python train.py --n_layer=10 --d_shared_expert=256 --moe_layers=[0, 1, 2, 3, 4, 5, 6, 7, 8, 9] --normalize_top_k=true --balance_bias=false --vocab_size=6462 --norm="rmsnorm" --norm_eps=1e-06 --tie_embeddings="early" --optimizer="adam_variant" --lr=0.00189 --beta1=0.9 --batch_tokens=[65536, 131072, 196608] --train_tokens=679800000 --steps=5590
Below are experts of layer 5 (counted from 0) of a mixture-of-experts language model. Rows are named router (the router's row for the expert) and show model dimensions 0-127. Each number is 128 + 32 x the weight over its row's rms, rounded and kept within 0 to 255.
After each expert's rows: a language model's description of what the expert responds to; "mostly gets" lists some tokens that are sent to it at least half of the time. This comes from a sample of Wikipedia text that the model never trained on.

# expert 25
router [142 133 158 184 124 158 115 127  83 152 143 108 142 129 136  64 145 107  82  60  87 106 137 156 117 135 162 123 150 204 181 128 166 132  73 142 109 120 164 102 161 125 164 203 120 107 155  88 100 152 106 141 145 119 131 127 157 159 103 138 217 120 133 162 159 146 175 133 102 113 123 143  63 187 141  88 128  85 117 180  75 143 137  84 172  87 113 125 129  98 105  89 166  82 144 126 180 152 153 134 136 145 193 112 131  86  79  86  71 152 109 120 151  83 107 115 105  89 100 155 113 122 118 188 146 129 124 157]
What it handles: Country and region names after in, of, from, and compass adjectives before places, such as Spain, France, Mexico, northern, eastern.
mostly gets: " Spain", " Mexico", " France", " Africa", " America", " Italy"

# expert 10
router [100 108  90  98 153 191  63 151 110 121 133 147 159 152 125 141 118 136 169 134 133  75 156 163  91  80 142 172 135 129 103 134  70 104 111 134 112 127 140 172 139 164 121 137 131 216 112 135 155  62 132 113 174 156 133 144 105  95 122 114 115 111 160 166 107 113 101  53 125 122 140 180 130  97 130 174  89 137 118 127 153  95 168 126  82 148 117 131 146 122 123 108 137 127  68 118 159  84 158  91 124 105 128 107 121 124 153 154  87  69 176  88  90  91  76 136  40  74 114 177 182 147  94 124  86  89 190 155]
What it handles: Contrast conjunctions such as but, while, although, and question or quoted-speech words: What, Where, There, song titles like "Just What".
mostly gets: " but", " what", " To", " Wh", " Although", " If"

# expert 32
router [ 86 102 109 130 109 146  58 126 112 151 123 109 108 106 108 167  99 137 157 102 127 149 197 148 187 101 143 192 144  75 120 114 137 147 185 170 151  44  79 108 140 107  56 141  90 127 152  81 174 172  95  84 168 149 130 120 126 111 159 105  81 122 133 110 100 104 148 156 153 148 124 144  99 142  91 115 157 139 130 116 168 137 113 131 153 149 150 173 101 154  85 133 161 145 140 127 118 179  28 145 130 171 121 185  87 135 147 187 134  97 166 103 149 125 108 188 122  88 102  82 110 130  93 127 105 129 160  74]
What it handles: First letter or short first piece of a split word in prose, mostly s or S, e.g. s(ought), s(ending), re-fl(oated), prot(esting).
mostly gets: " s", " S", " rep", " pro", " Se", "fl"

# expert 48
router [117  47 155  85 125 103 131 168 143 166  83 121 173 107 113 117 120 107  99 115 115 183  93 131 162  36 123 185 137 167  84  94 130  79 132 133 155 111 142  97 134  94 176 139 153 148  94 107 119 112 166 156 150 181 161 155  78 126 132  97 112 130 161 115 102 106 169 198 142 161  55  94 155 164 170 136 115 110 131 160 169 149 172 164 128 136 150 114  85 126 185 141 153  97  76 204 121 101 114 160 147  99 130 175 137 115 101 115  80 103 111 146  69 154 147 142 129 143 190  88 125 130 126 127  80 133 159 128]
What it handles: Short word-internal pieces such as ip, sc, ap, h in Tayyip, peripheral, hip-hop, Ultratip, and some other inner word fragments.
mostly gets: "ip", "sc", " sc", " Sc", "Sc", "eam"

# expert 5
router [167 143 173 132  85 133  75 177 171  99 184 141 114  98  96 117 168  65  90 123 158 159 102 101 129 140 109 117 165 137 127 147 210 116 140 149  98 183 141 163 167 150 139  95 160 156 105 142 149 155  99 117 116 144 136  97 148 125 181 130 163 159 147 122  89  78 160 127 106 129 107 133  64 144 136 188 150 119 167 166 143 113 161  94 177 122  98 210  65  66 158 111 142 169 114 142 136 138 161  99 159  93 139 168 116 175  99  78 133 141 168 129 118 147  75 141 136 119  83 117  98 170 159 114 156 174 188 121]
What it handles: Noun pieces and nouns in legal or formal prose (sent-encing, pro-ced-ures, order, decision, according, due) plus small numbers in sports stat tables.
mostly gets: " According", " according", " due", " ±%", "According", " inj"

# expert 20
router [ 62 158  77 142  79 168 150 153 154 150 135 134 130 111 115 128 129 160 127  95 107  85 137 126 117 183 167 173 137  86  99 106  98 169  99 106 123 133 148  97 125 113 222 183 121 209  87  87 160 159 109  94 119  87 189 155 122 110 122  97 126 124 122 109 119 161 107 164 119 129 128 158 139 195  99 111 155 140 107  74 114  97 112  53 146 144 185 115 122 166 100  71 108 118 167 117 154 138  93 103 104 115 132 179 158 163  98 127 101 150 170 114 140 154 165 137 134 120  50 175  93 158 157 171 140 141 173 154]
What it handles: Word stems of sciences and disciplines before endings like -ical or -ics, such as techn(ology), chem(istry), stat; also blank table cells.
mostly gets: " law", "ograph", " stat", " techn", " ge", "hemat"

# expert 6
router [ 88 101 115 143 124  73  99 179 128 159 174 161 107 136 105  72 155 165  86 190 144 125 104  94 141 120 178 154 142 117 115 125 166 148 123 143  43 107 105 136  76 114 138 184 127 132  94  79 150  91 167 148  65  58 159 147 182 137 116 139  85 135 110 163  80 152 181  86 124  93  93 115  84 104  64  80 194 112 125 155 125 163 155 196 131 139 145 122 140 129 164 135 116  92 116 121 168 175  87 123 147 122  82 123 140 102 158 126 113 101 127 185  73 132 128 119  92 168 117  78 116 131 128 109 103 147 113 129]
What it handles: Surnames and name-forming words after a first name or within proper names, such as Williams, Jones, Park, Street, Hall.
mostly gets: " Williams", " Street", " Jones", " Roberts", " Avenue", " Miller"

# expert 29
router [136 131 120 175 142 100  98 177 137 136 153 133 136 142  94  99 135 129 125 148 121  99  72 171 118 162 142  41 138 123 178 170 125 150 124 143  94 120 139 190 168 115 151 141 113  72  56 142  97 155 159 146  81 176 169  92  92  90  75 130 132 122 206  63 113 103 141 128 116  83 132 122  75 175 105 108 171 155 126 191 107 152  80 120 135 146 134 130 145 111  96 110 125 115 164 130 131 140 142 116 164  92 108 131 136 101 108  97 103  95 151 100 161 119 111 141  46  94 144  44  86 115  93 167 176 168 148 153]
What it handles: Nouns for groups of people (women, men, children) and words like water, oil, UTC, plus stray byte pieces of Japanese or Indic script.
mostly gets: " Women", " women", " UTC", " Men", " men", " children"

# expert 30
router [105 169 152 173 105 116  86 115 158  81 113 133 143 132 111 117 153 140 118 104 116 117 146 153 226 200 143 126 148  93 168 136 108 103  73 119 189 107 130 158 117 141 140 148 101 165 177  88 105 162 107 125 188 118 102 134 166  75 134  95 101  92  92 161 172 191 103  85 123 130 110 101 127 170 123 150 108 132 116 160 117 122 111 119 177 164 174 154  80  47  94 127  58 130 118 157 140 170 170 174 142 107 166 151 129 182 154 142  74 115 168 121 131 113 133 125 183  86 161 163 107 135 130  96 172 105 112  90]
What it handles: Opening stems of country and place names, mostly Slavic or Balkan, such as Bulgar(ia), Slov(enia), Serb, Croat, Hung(ary); also month abbreviations.
mostly gets: " Slov", " Serb", " Bulgar", " Colomb", " Jul", " Croat"

# expert 33
router [113 163 105 117  89 110 173 146 124 136 132 161  81  90 168 147 162 121 135 161 105 108 142 134  96 136 140 127 154 130 121 133 115 146 178 141  99 156 163  66 137  50 189 151 114 151 112  82 101  93 114 106  94 193 114 118 106 114 133 107  90  51 158  46 161 118 172 106 147  77 164 121 161 112 108 159 155 176 100  90 116  66 151 170 143 154 122 200 181 126 154 143  91 126 101 127 141  53  78 100 107 120 122 106 149 116 198  95  94 154 108 129 134 148 142 121  58  92 150 103 122 105 121 180 107 122 133 129]
What it handles: Spaced numbers in table cells and lists, such as match statistics, times like 2:08, scores and counts.
mostly gets: " 1", " 2", " 32", " 33", " 56", " 3"

# expert 13
router [142 149 132 183 176 102 156 113 179 127 105 184 125  41 122 179 142 162  81 153 177  68  68 173 197 155 132 135 113 101  89  87 105 122 115 152 141 166 142 136 161 175 141 130 106 123 124  71 130 101 150 106 152 204 157 144 153 102 115 166 133 101 108 100 125  87  39 154 117 103 122 149 117 107 138 140 146  95  98 101 121 131 118  80 163  74 125 151 120 140  86 124 170 149 109 150  77 135 110 181 110 105 147 119 123 117 111 103 115 100 145 162 146 134 121 190 169 128 177 153  48 171 153 110 147 132 119 128]
What it handles: Word pieces just after an initial letter, mostly in names and uncommon words, such as F-isc-al, M-isc-ellaneous, Count, Gl, Jag-ann-atha.
mostly gets: "isc", " Count", "ount", " Gl", "enn", " Mad"

# expert 52
router [ 69 118  94 149 218 177 121 121 105 142  96  65 120 145 127 152 127 108 102 127  74 148 161 174 141 176 137 146 142 125 169 132 165 122 169  85 178 101 146  78 129  96  87 150  93  99 111 131 147 129 158  78 184 105 173 121 128 140  97  86 179 136 105 178 134 140 155 100 149 138 106  77 133 106 141 135 124 101 121 145 114 111 150  97  99 140  89 104 121 103 170 116 125  55  91 169 142 120 151 168 100 136 171  92 152 160 155 173 127 112  85  92 158 149 166 118 151 113  68 206 132 170 111  70 111 170 128  65]
What it handles: The, In, On, Its, His at the start of sentences or paragraphs, especially after line breaks and section headings.
mostly gets: "The", "In", "On", " Their", " Its", "From"

# expert 57
router [158 190 126 145 130  82 169 100  97 149 106 170 146 134 127 131 158 124 118 130  87 119 129  78 116 107 129 144 180 108 149 101  85 139 125 166 102 144  66 116 158 202 135  95 118 199 155 131 147 187 164 118 131 103 145 113 145 134 140  88 135 139 109 112 140 129 128 136 141 118 107 105 134 127 135 107  73 117 171 188 101  92  77 162 141  82 148 195  64 156  98 142 157 165 117 134 123 104  77  93  91 120  81 143  59 128 122 126  84 155 166  96 119 239 120 124 180  99 115 125 115 164 107 178 126 105 198 116]
What it handles: Prefix pieces opening longer words, such as dis in disruption or disbanded, re, res, un, comp, non.
mostly gets: " dis", " re", " res", " cor", " Res", " civil"

# expert 37
router [130 138  82 151 130 139 169  91 152 157 134  92 135 128 141  39 134 148 123  85 121 122 129 167 131 122 120 105 175 233 147 120 150 121 145 116 107 141 130  80 117 141 178 170 139 122 145 136 114 106 137 112 145 144 148 127 165 163  41 155 149 180  97 103 137 149 122 107 160 143 107  69 157 117  99 117  53 139 110 153 101 111 100 120 156 132  51  28 144 118 109 140 179 110 186 122 155 165 137 155 139 111 174 104 153 121 114 112  93 167 109 180 175 197 154 102 124  89 122 139 112 120 135 150  88  85 112 169]
What it handles: Nationality and institution adjectives after the, such as National, American, British, Federal, Colomb-ian, often before States, Army, Kingdom, War.
mostly gets: " National", " Australian", " Federal", " American", " European", " Canadian"

# expert 54
router [166 136 112 138 161  80 114 173 135 149 152 136 159 104 123 108 158 127 166 180 148 119 142  69 204 132 108  80 133 124 132 153  74 149 177 130 168 177 128 162 102 177 103 107 153 200 176  75 121 148 123 120 149 115 132 156 124 187 136 106 104 163  88 127 121 119 138 182  88  92 136  88 129 119 135 145  91 113  77 120 121 166 187  97  87 128 200 122 110 142 185  91 165 140 107 161 100 106 100 119  72  84  85 167 170 144 184  91 162 121 159  68 123 149 102 129 114 128 135  97 112 162 164 157 134 192  99 134]
What it handles: Auxiliaries and modals before a verb or not, such as can, would, do, could, may, will, plus go.
mostly gets: " can", " would", " do", " could", " did", " may"

# expert 61
router [ 90 115 115 113 105 123 156 122 159 119 110 156 141 187 112  21 126 120 123 197 120 139  96 145 118  63 111 111 116 108 106  40 128 122 159 127  70 134 121 148 105 156  89 151 153 123 104 125 151 111 128 171  88 156 172 123 119 158  33 199 126 148 106  91 152 141 170  59 116 101  85 126 125 125  72 124 107 154 132 128 110 107 145 153 163 128 115 122 153 122  73 103 102 124 177 135 160 185 175 126 152  95 115 109 172  80 100 145 132 102  83 184 143 161 150 120 110  97  62 102 146 109 109 154 155 126 161 142]
What it handles: Final nouns or plural endings of organization and place names, such as Records, Stadium, Hospital, Airport, Hot-els, Airl-ines.
mostly gets: " Records", " Stadium", " Albums", " Racing", " Festival", " Hospital"

# expert 46
router [133  90 151  91 135 129 104 119  99 125 128 122 133 117 112 133 160 175 104 130 132  89 126 146 163 147 110 148 131 155 169 137 105 148 147 140 136 188 144 165 175 132 129 174 107 147  88  19 119 122 167 151 143 142 121 107 120  93 118  90  79 112 118 158 104 128 145 124 206 156 134 145 124 117 136 121  96 140 144 162 162 169  84 195  83 147 168 170 141 147 185  79  89 229 140 158 119  81 152 130 157 204 208 146 111 108 122 146  69 166 112  94 107 153 114 117 122 132 105 112 143 111 148 121  50 101  94 102]
What it handles: Subject pronouns he, she, it, they starting a clause after a period, comma or when, typically before was, had, is.
mostly gets: " he", " He", " they", " she", " She", " They"

# expert 56
router [158 136 121 108  92 128  69 154 211 143 155 158 133 126  76 154 119  74 165  69 139  62 127 155 108 104 189 131 126 116 128 155 156 100 173 152  51  71 151 135  57 146 155 125 131 154 121 171 101 150 129 128 171 106 119 108 140  94 154 132 103 137 151 113  90 139 187 121 133 196 150 128  88  77 175 147 117 178  95 114 142 158 141  98 143 112 123 155 171 105 123  94 109 100 119 142 128  93 101 135 120 127  75 190 175 121  67 145  45 108 120 141 107  96 160 111 116 129  61 142  87 123 122 106  99 108 152 141]
What it handles: Blank or final cells at the end of table rows, plus percent signs, N/A, scores, and words like others, Yes, latter.
mostly gets: " latter", " others", " Yes", " research", " drums", " Both"

# expert 3
router [103 147 135 130 148 160 130 107 103 131 157 136 126 174 122 166 134 172 107 171 129  71 102 106 176 116 128  86 130 134 179 133 158 132 116 128 160 157 131 143 111  98 148 185 152 144  61 138 150 149 139 101  92 153  47  56 143 153 116 132 113 113 113 157 154 114  50 165 173 134 108 200  97 159 153 144 163 154 162  68 163 143 113 139 151 125 175  84  66 100 134 183 117 188 168  70 127 110 109 156 158  88 130 120 129 149 153 185  96 145 150 112 139  97 148 184  87  96 179 126 118 123  88  92 185 150 100 128]
What it handles: Letters and pieces inside non-English proper names, often diacritics or Arabic-style starts, such as Góra, Oslofjord, Al, Ar, Kh.
mostly gets: " Ar", " Kh", " Ah", " Kr", "Ar", "ö"

# expert 7
router [108 121 148  70  87 133 125 130 144 132 116 162 137 187 140  99 188  82 143 145 128 157 153 112 153 104 105 100  30 111 171 144 104 113 125  92 154 151 168 108 126  79  77 167 172 103 175 114 109  76 112 130 136  97 140 204 167 165 188 132 133 109 122 136  96  87 145 107  71  98 119 144  93  78  70  63 143 131 119 121 122 103 178 133 147  86 161 138 117 126  98 100 120 147 112 112  77 197 137 137 104 105 124 136 142 154  72 156 160 129  99 155  55  79 147 113  98 194 144 112 125 127 154 141 148 162 130 100]
What it handles: Verbs after to, would, can or not, and the final pieces of split verbs, such as get, provide, allow, accommod-ate, sugg-est.
mostly gets: " get", " provide", " give", " create", "duce", " tells"

# expert 58
router [151  78  83 147 103  90 106 141  96 142 164 147 150 153 117 149 104 131 166  92 144 100 211  96 139 163  83 166 174  81 132 114 103 146 118  77 146 162  97 161 119 139 169  67 134  92 165 150 119 115 174  90 111 107 101 124 114  51 100 110 103 124 180 127 115  90  94  78 161 110 154 153 117 107 174  91 137 154 165 186  96  78  98 142  88 113 144 104 161 132 136 133 184  91 198 104 126 138 143 164  93 110  96 143 151  83 143 127 143  93  71 114 125 163 137  97 141 182 167 181 120 145 170 106 136 105 193 122]
What it handles: The word as after verbs like served, known, employed, and semicolons separating items in lists, codes and route listings.
mostly gets: " as", "',", "%;", " becoming", " becomes", ".;"

# expert 22
router [166 180 139 155 133 156 174 113 179 158 168  82 111  96 143  76 116  99 192  98 179  97 117 171 171  99 135  94 110 177 150  54 135 101 130  85 144 114  85  86  88 120 137  93 128 118 146 161 115  98 117 111 133 116 120 117 155 175  96 167 179 154  70 107  88  96 110 125 169 154 135 104 161  55 126 155  55 120 102 165 176 104  89  95 107 144  68  87 142 149 104 133 173 133 142 127 186 118  85 133 132 133 140 103 119 158 122 146 145  85 110 184  89 170  89 117  60 124 153 123 135 112 161 127 106 145  99 128]
What it handles: Adjectives right after the, a or his, such as first, same, largest, latter, new, usually before nouns like time or season.
mostly gets: " this", " same", " largest", " highest", " latter", " own"

# expert 34
router [176  99 103  91  91 121 119 115  48 173 158 169 169 142 120 113 109 116 135 132 115 148 119 182 100 112 128 145 119 115 120 136 132 142 147 108 136  95 165  65 128 173 133 112  87 129  86 204  58 131 119 120 133 171 173 109  86 128 112 100 117 131 148  92 147 133  73 232 105 135 160 193 164 120 129 147  87 122 134 154  99 157 165  83 145 194 120 156  71 170 135 148  80  82 104 158  93 115 153  99 143 120 145 169  94 103 130 118 166 127 154 135 189 127 122 138 149 109 126  98 152 124 117 217 109 123  96 167]
What it handles: Opening parentheses and square brackets after a term, starting abbreviations, examples or units: (PPV), (e.g., [with], plus some closing marks.
mostly gets: "(", "ww", " (", "—", " [", "atre"

# expert 27
router [117 152 123 142 196 143 133  63 117 113 107 130  52 149 118  91  46 144  88 177 116 100 119 131 124 116  98 136 123 166 165 137 102 185  93 187 159  94 152  97 149  78 109 118 105 141 109 145 136 153 137 117 116 120 139 113 108 100 132  39  88 105 109 108 112 142 114 126 149 118 149 156 138  45  72 120 146 171  88  96 142 133 127 143 163 175 127  84  84 105 110 121 157 124 148 185  76  97 135  75 146 118 146 159 171  81 155 168 131 166 110  97 160 106 159 139  85 104 138 101 100 127  78 166 121  96 138  51]
What it handles: Single capital letters opening proper names, acronyms and codes after the, commas or pipes, such as I-95, IBM, Wizards, Kotasur.
mostly gets: " U", " C", " I", " L", " W", " A"

# expert 59
router [ 83 138 119  89 215 186  88  97 150 114 132 109  35  99 158 132 171 119 121 109 146 172 131  96 118 109  91  93  75 166 124 104 100 114 128 104 121  97 148 125 106 173 170 145 161  89 145 131 146 142  60 132  80 113 191 158 120 134 163  98 184 158 148 140 108 154  97  83  68  95 155  94  77 166 120 126 133  76 166 156 141 174 165 139 176 122 138  58  98 103 145  94  95 131 162 141 123 155 173 155 129 125 130  68 117 137 111 125 141 134  81 141  84 157 127 132 153 132 181 137 190  96 140 118 121 111 152 109]
What it handles: Prepositions, mainly of, also from, between and among, linking names of offices, teams and institutions, such as House of Representatives of.
mostly gets: " between", " from", " of", " among"

# expert 63
router [137 129 168 132 199 212 109  95  68 128 120  99  84 150 208  80 152 142 159 151 151 151 172 156 121 119 129  85 129 123  56  75 116 104 144 117 143 155 156 135  97 118  95 112 124  99 143 108 107 126  65 191  61  85 158 131  87 159 101 152 171 113 128 136 174 165  94 144 164  71 140 135 110 145 134 176  87 161 140 118  99 156 123 120 121 113 102 105 137  63 106 142 135 153 127  97 156  97 126  58 167  48 117 156 152 117  91 116 111 117  84 156 124  99 153 173 134 175 130 131 154 107 142 125 145  98 113  98]
What it handles: Commas after place names, list items and clauses, such as Manhattan, Kerala, Windows, also comma joined with brackets or quotes.
mostly gets: ".,", "\",", "),", ","

# expert 50
router [156 105 163 121 163 155 139 110 115 111 129 148 150  97 159 179 129 124 124  81 133 113 121 102 184 179  95 160 147 143 118 137 136 124 119 143  59 124 110  99 161 114 168  76  87 125 129 182 114 130 156  85  91  83 119 121 119 109 172 141 165 133 130 165 150 142  88 156 136 144  70 106 139 112 155  90 129 113 137  77 161 105 121 144  93 121 108 106  75 115  78  55 192 120  57 128 128 113 142 108 102 132 111 177  50 147  83 168  91 158  94 107 175 141 111 224 173 164  99 167 105 152 130 114  67  80 144 135]
What it handles: Word pieces inside split words like ob-l-iged, con-glomerate, sm-ugg-le, plus raw byte pieces of Chinese or IPA characters.
mostly gets: " g", " acc", " ob", " enc", " en", " neg"

# expert 49
router [149 142 142 148  93 148 220 130 125 124  92 115  89 140 171 117 128 114 136 191 157 178 130 101 104 116 153 127 140 118  90 104 140 131 170  96 145 133  77  99 123 142 141 143 134 193 103 155 118 123 139  98  94 139 100 176 120 153 157 182 120 148  71 105 160 111 122 120 158 124 159 137 157 105  72 115 102 162  94 130 168 120 114 107  95 110 100 116 153 163  57 176 142 123 154 163 115 102  99  88 122 122 195  77 170  81 187 118  98 185 113 168 157 200 109 126  94 106 144 105 169  83 104 228 116 118  98 115]
What it handles: Number tokens, mostly years, digits and counts, such as 1966, 1–0, Big 10, the 1890s, Highway 3235.
mostly gets: "1996", " 500", " 1960", " 1970", "199", "2001"

# expert 28
router [ 76  41 149 127  83  98 134 128  92 128 106  69 157 100 118 110 129  94 164 110  94 123 110 151 141 146 161  56 114 122 117 172 186 104 138 102 151  70 124 160  79 130 117 141 105  72 132 171 117  95  96 148 200 181 121 103 129  88 122 160 102 122 166 126 136 123 166 146  71 107 131 119  67 172 127 106 119  78 151 111 122 133 169 103 155 142 122 160 146 113 116  83 124  88  89 174 156 117 132 136 107 205 110 121 112 109  75 147 126 141 100  84 126 119 139 122 121 165 104 177  63 125 110  63 122  79  61 137]
What it handles: Time nouns year, week, month, day (that year, yearbook), plus mid-word fragments like ue, ard, ual, ague.
mostly gets: " year", " week", " month", " day", "rog", "rig"

# expert 18
router [150 109 117 165  88 166 144 127 117  86 107 105 125 150 108  49 145 142 108  98  73  72 151 173  79 133 149 136 153 145 108 146 160 168 120 144 106  90 166 140  81  67 126 177 143 142 116 101 138 141 102 157 124  54 133 158 106 110  81 174 173 135 138  47 164 159 212  90 115  93 124 104  85 135 107 112 121 158 130 115  93 118 125 129 158  88 104 135 174  87  85 108 126  84 126  96 104 120 119 125 128 102 177 111 193  73  96  99  87 121 147 128 179  70 196 104 134 128  98  95 126 147 104 114 112 123 109 168]
What it handles: Country, state and region names following a comma after a city in infoboxes and tables, such as India, Japan, England, Spain.
mostly gets: " Germany", " France", " Italy", " Japan", " Pakistan", " Russia"

# expert 8
router [146 101  97 133 132 107  98 106 186  65 171 160 159 144 115 140 135 111 182 140 123 106 103  87  99 149 106  67 134 137  74 126 122 152  89 175 149 126  96 113 101  83 130 110 144 166 100 158 123 145 151  88 180 107 165 141  81 128 119 166  92 173 181 117 135 127 135 148 124 125  92 132 115 189 150 122 137 140 115  78 103 119  93 139 193 149 117 124 182 147 108 122  77  90 134 117 104 122 131  81 233 154 155 107  77 136  90 103 130 127 127  79 162 138 168 114 120  72 100  99 112 121 159 219 174  99 184 100]
What it handles: Pipe separators and header words in wiki tables, mostly election results, track listings and squads, e.g. Candidate, Votes, Title.
mostly gets: " Candidate", " Votes", "|---|---|", " Majority", " Title", " Conservative"

# expert 23
router [144 131 177  55 124  86 106 170 149  90 140 156 128 146  99 156 152 182  94 119 169 141 184 132 145  63 137 176 178 137 128 104 146  85 112 117 193 137 121 178  76 178  85  92 178 128 118 113  89 131 135 149 149 147 138 119 130  93  97 145  85 142 130 156 125  76 127 120 124  99  96 197 151 102 144 173  95  72 100 121 100 101 169 104 175  73 161 158 128 124 111  79 135 173 159 173 127  92 169 118  92 129 117 157 104 184 135 153 116 106 129 179 120 124  94 141  85  81 130 110 107 177 132 108 168  82  87 172]
What it handles: Middle syllable pieces inside names and rarer words after a capital start, such as Cov-ent-ry, Bous-qu-et, Id-ent-ification, Cr-us-aders.
mostly gets: "ș", "vent", "bec", "|---|---|---|---|---|---|---|"

# expert 51
router [168 136 141 131 162 137  98 121 105 145 121  93 120 149 113 146 130 151 145  80 174 135  96  72 113 174  60 141  65 116 212 139 115 163 172 101 193 152 167 122  91 176 113 156 188 131 166 136 130 126 155 116 103 100 141 126 164 182 118 145 147  90  65 143 164 130  49  69 128  93 152 105 130  55 126  85 123 139  92 130 138 150 142 129  95 103  87 128 180 165 126  87 112 133 146 108 112 152 146 146 161 109 102  65 109 109  71 143 144 120 111 109 125  76 107 186 133 145 188 150 191 151 126 118  93 127 133 123]
What it handles: Mostly to as an infinitive marker or direction, plus into, from, through and range dashes, such as decided to, moved to.
mostly gets: " to", "from", " –", " into", " through", "duce"

# expert 38
router [185 108  77 122  89  88  95 118  68  91 153 152 130 151 112 126 158 160 128 176 117 178 177 171  96 164 119 166 105 149 128  86 167 130 119  46  76 194  98 103 191 162 133 140 159 138 114 125 105 158 169 175  99 132 123 123 134 124  99 153  97 112 152 120 128 145 143 104 118 120 128 155 149  86  93  77 123 114 150 186 110 170 138  78  93 109 101  70  82 140 127 153  97 128  62 149  76 145  86 136 111 147 149 153 125  67 106 123 113 110 142 146 171 119  93 186 112 194 126 112 176 171  80  95 117 130 116 158]
What it handles: Opening parentheses and brackets and date-range dashes, as in (CUB), (9) seeds, (1937–2018), ^{[b]} footnotes.
mostly gets: " (", " [", " ^{", "[", "(", " "

# expert 2
router [128 141 146 123 149 136 113 184 176 165 193 104 108 167 121 134 148 154 122 137 159 148  89 113 103 139 166 152 152  86 169 186 102 132  57 165 146 117 132 157 134 108 130 174 115 152 125  95  83 183 173  94 137 108  73 121 122  98 115 112  76 119  88 140 130 179  88  84 132 147  95  71 111 134 103 163 149  79 152  64  90 129 101 115 139  53 109 109 100 113  97 128 133 140 115 154 140 106  82 138 175  68 143 152  92 192 184 151  80 192 143 186  77 138 148 138 143 137 118 188 151 129 120 132 172 129 150 138]
What it handles: Opening word piece of a person's first name in cast lists, election tables and bios, such as Bar(ry), Gar(field), Frank(lin).
mostly gets: " Bar", " Rod", " Sir", " Gar", " Nor", " Rob"

# expert 43
router [123  89 113 111  86 183 155 169  98 142 127  82 188  92 149 133 140 184 147  97 163 155  49 163 171 169 106 103 127 138  92 117 183 117 111 125 128 125 139 129 109 143 176  94 109 206  82 142 134 164 132 162 197 154 162 113  78 153  98 108  96  73 132 183 121 107 155 135 136 172 160 125 202 121 129 132 146 137 164 136  82  91  82 107 116 166 136  99 141 191 125 148 161 119 184 110 176  93 123 149 137 119 172  86 149 149  92 110 132 131 130 177 112 163 101 120 110  80 152 159 168 130  91  82  98  94 128 130]
What it handles: The th, st, nd, rd endings of ordinals in sports tables and th or ch pieces inside words, such as 2nd, 141st, or-th-odox.
mostly gets: "th", " my", "rd", "yth", "enth", "ich"

# expert 17
router [143 130 125  84 136 148 134  62 115 170 167 124 124  96  94 147 155  69 106 158 169 102  90  94 160 136 153 168 150 102 166 154 141 139 142 197 189 122 108 106 181  91  99 106 124 118 157 147 150 137 131 114 127 196 138  57 123 144 128 124 147 108 121 130  69 172 172 156  98 118 112  72 150 172 142  96 115 155 135  81 150 127  84 161 106 168 159 113 130 103 117 146 112 187 163  99 155 139 104  97 118 104 132 123  93 147 166 208  80 150 176 142 126 167  88 108 188 194 131 128 109  73 127  57  97 108 108 134]
What it handles: Word-initial pieces ending in r or l, such as Gr-and, pl-aintiffs, Pr-il, pil-ots, Bol-t, often in names and tables.
mostly gets: " gr", " Pl", " pl", "pr", "gr", " tr"

# expert 9
router [124 138 115 153 102  84  82 168  92 139 126 143 183 125 133  87  72 128 163  85 131  79 126  89  91 149 184 145  77 116 121  83  58 144 151 153 170 133  72 129 148 187  70 145  77 132 110 136 118 122 152 162 139 112  93 127 127 122 137 119 103 190 106 132 174 131 112 147 127 207 161 129 128 171 163 165 167 199 139 109 134 193 137 134 110 158 130 137 167 153 142 151 119  55 125  87 122 145 145 133 139 107 155 206  80  93  88 123 125 133  98 136 162  62 111  99 156 153  96 151 129 104 139 130 108 147  67 151]
What it handles: Closing parentheses, brackets and quotation marks ending asides, birth years, list entries and table cells, such as (Hanwell), "Title".
mostly gets: ")", "]", ".)", "\"", "\")", "%)"

# expert 62
router [223 155 127 108 104  81 161 136 154 132 173 141  89 127 143 107 122 136  81 123 100 114  92 128  66 160 118 108  98 182 146 159 161 144 140 202 172 129 105  90 140 131 143 112 138 130  92 139 145 165 107 100 120 124 145 130 106 183 144 156 137 154 186 136 151  84 143 139  88 150 108 112 112  97 170 177  75 152 144 163 107 120  93  88 144 118 113  74  79 141 138 181  99  85 139 113 138 137 172 141 108  90 143 107 144 141  99 175 206 157 191  89 157  85 157  59  82 117 115  80 142 182 128 155 120 139 143  76]
What it handles: Capital-letter codes and abbreviations, mainly three-letter country codes in sports tables (USA, GER, RUS), plus the degree sign in coordinates.
mostly gets: "°", " USA", " ENG", " ITA", " FRA", " GER"

# expert 19
router [161 122 148 123 133 121 165 134 135 174 113 133 135 143 119 126  73 144 131 153 107 155 105 155  96  86 167 137 172 202 110 142 151 136 111 227 135 157 123 162 147 186 152 123 134 131 115 128 174 184  94  75 150  99  97 108 128 141  63  84 135  48 188 155 200 138 139  69  88 161 108  97 115  95 172 130 125 134 138 135 138 162 135 141 159 135 142  69 177 104 149 114 146 164  70 168  87 136 109 111 135 146 161 138 151 116 138 150 150 122 115 162 168  87 188 147  90 130 196 171 166 146 174 131 158 118 113 150]
What it handles: Periods after initials and abbreviations such as v., D.C., St., No., plus Jr, vs and New in names.
mostly gets: " Jr", " vs", " New", "New", " Louis", " Saint"